Weights of a small mixture-of-experts language model, trained from scratch on English Wikipedia: width 512, a variant of SOAP for the experts.
Below are experts of layer 2 (counted from 0) of a mixture-of-experts language model. Rows are named gate (a neuron's input weights, with its number), up (a neuron's input weights, with its number) and show model dimensions 256-383. Each number is 128 + 32 x the weight over its row's rms, rounded and kept within 0 to 255. Numbers have three digits each.
Before each expert's rows: a language model's description of what the expert responds to; "comes after" lists some tokens at least twice as common just before its tokens as in all text. This comes from a sample of Wikipedia text that the model never trained on. Tokens count by the router's weight.

# expert 22
Description: Articles and infobox status. The article the, spaces and pipes in tables, commas after names, and status in Conservation status lines of species infoboxes.
comes after: " |", " of", " in", " to", " and", " on"
gate0:122127208124145159138136164137146164135140054168117171147159108152131170136098050127157134161100095117115183140087183151142108215124100118124080141118114098110091106120141086174159069111116089130143125239119183153134093093137090117132182143133172109063066166082143131118086147131128121158129134138125163162137207121118049142146088154118143131201187125102154129102121121206122121112132
up0:104113142126157146139072159190086119120177155149098125130116105119109125173174071074074141082141135187169089142107104116150136202098093168084180161157168161165135176146104161102135138120141142063173138079164158121158154121144130135127109156136082155127140085128215098088096131145123141165106098112124133143132183153154144156056121154152133102128121130141116184044091139092097151195107

# expert 10
Description: Spaces, place-name pieces. Blank space tokens in tables and list dashes, plus proper-name pieces like United States, West Berlin, Legislative Assembly, surname endings.
comes after: " |", ":", "|", " September", "In", " January"
gate0:116098166129123100085231120123148185139115159135137141156090112139148179171171094066126103157055095129097173167123123136133140134079157148126132190123125085131131119090140142122117128152157094061150153132118143138090088103114089109159118136084122121142066110161129145128112135116120091125124095116143174129158134140138219141151133140122126147108114106071166074144140124163125094125106
up0:085151168123150123148156124133120094162130096208139093149111206132096101086154126145067163102123122169113108126123125123143146137130131148182115179083141093101143128118092098115161152087079141137081123128162114107068111097123103145115113186170122095113055100124133186180139145083126108159173155158089120102174132091113068050088130131161129137142127132118114094140143098131130172109150

# expert 20
Description: Digits and Background. Digits inside long numbers in tables and years, the heading word Background, and score words like by, two, –.
comes after: "1", "'", " O", "(", " Men", " Ro"
gate0:156093150167159146127202157137132102112114129121108103158159142148105077113143130115095146100106129189144154134122087130109108143133167229048128089130081124103162125158149099145152111082161115108121111097141078115089108104083219094087063141081098157108130156126093199090098129131054092103095110089129114137134112134143142121112114116134132120122131129154116089084103180142136158111099
up0:127159142109117141091134162150119159096104119147093119134146108149188114085135106130119171171090099142130101090135160128152120173103091124140144118178173114125103115027065134156066098140082172109152189072085086128129108139105091108096209092117123088096152091140147135121089128150160057194137053106164139159105137129113093125147098155144119135113112139151133135050186165180128191128135

# expert 3
Description: Digits and line breaks. Digits inside years and dates, line breaks, and mid-word pieces of names, plus "brain" in biomedical prose.
comes after: " ", ".", " (", "9", "==", " =="
gate0:180070178186103095136171134216191127127181084097115093103136180169132142124172106128105129089113075140125140105117118141148122126130145124175083153106114096085138131142155094075111099111112086125090175144178138227165171156106101157093123060169141105045062078151116155118108135072160152170128121148087135094145146168131179147105106143050121137131200096097088152111089119146166165080136
up0:081125177084136091097162163090163116091107119173148138112170073104176136129175121135070109158110178169083148139081096128174148122084110131086138084153188200140137224082086155119122181158144107135158147175074173106123077111148096120160099129157125088141120123115162132129091108143069166117104146090128157135129135157150139102144122141211188098131070177109185090115152107146083122095118

# expert 5
Description: List item dashes. Dashes opening list items after a line break, especially infobox fields like "Born:", "Genre:", and album or team lists.
comes after: "\n", "'", " Born", " Total", " Coordinates", " MF"
gate0:152110130089145102158068123090101039149132095168129178136116154104170169123118138134093107163105147087080135145143125145148084160104185154086182097090095105182147170109113147129187142132153122121182149077095164164083129166115142171155218156111146190156112097102194107054134177115075182143114169188103140132122122143125055128182087143117085133164106155182113112152148073186117073145135
up0:144125162159106170145167156138146217105131172085104123081121090132104099147142113177123140102152184104160139101170146129157113158102119097155074141150140165082092090118135073119079142128102168166071124149118146046149159114115104119080104103107149090111143172141127148156101149183115152155165103071172124112123075089158177105140162146127156144012150130095144117083163127100147172132137

# expert 6
Description: Section heading markers. The == opening Wikipedia section headings like ==History== or ==Club career==, plus to, modals can/may, and digits in tables.
comes after: "\n", "2", " did", "See", " Coordinates", " also"
gate0:098130135119076050111050061093154112145139156106095148124152088139180143106140134023115156160074121136166138150109134130107114156106087181162054136115136146118165155133085114139131096086089124082135189120135148151131117102086089138191138133086173123095122057151091142054157135121152106175113058130095146124117102124117129169174047126148078122113130159086115183154178075159062168093112
up0:120093120092102106109087142109115094113143244099112111127149066125154157102145119100159123179115137127130103166114111148122108119154112181130152163134163175103132134116097123113147120127083102113149156090132158150148135115080062169191110133145124107099119070136136060106145130139118173133117081087119108138090084107131108131125087122151093135127125141132101162177131065181063141087101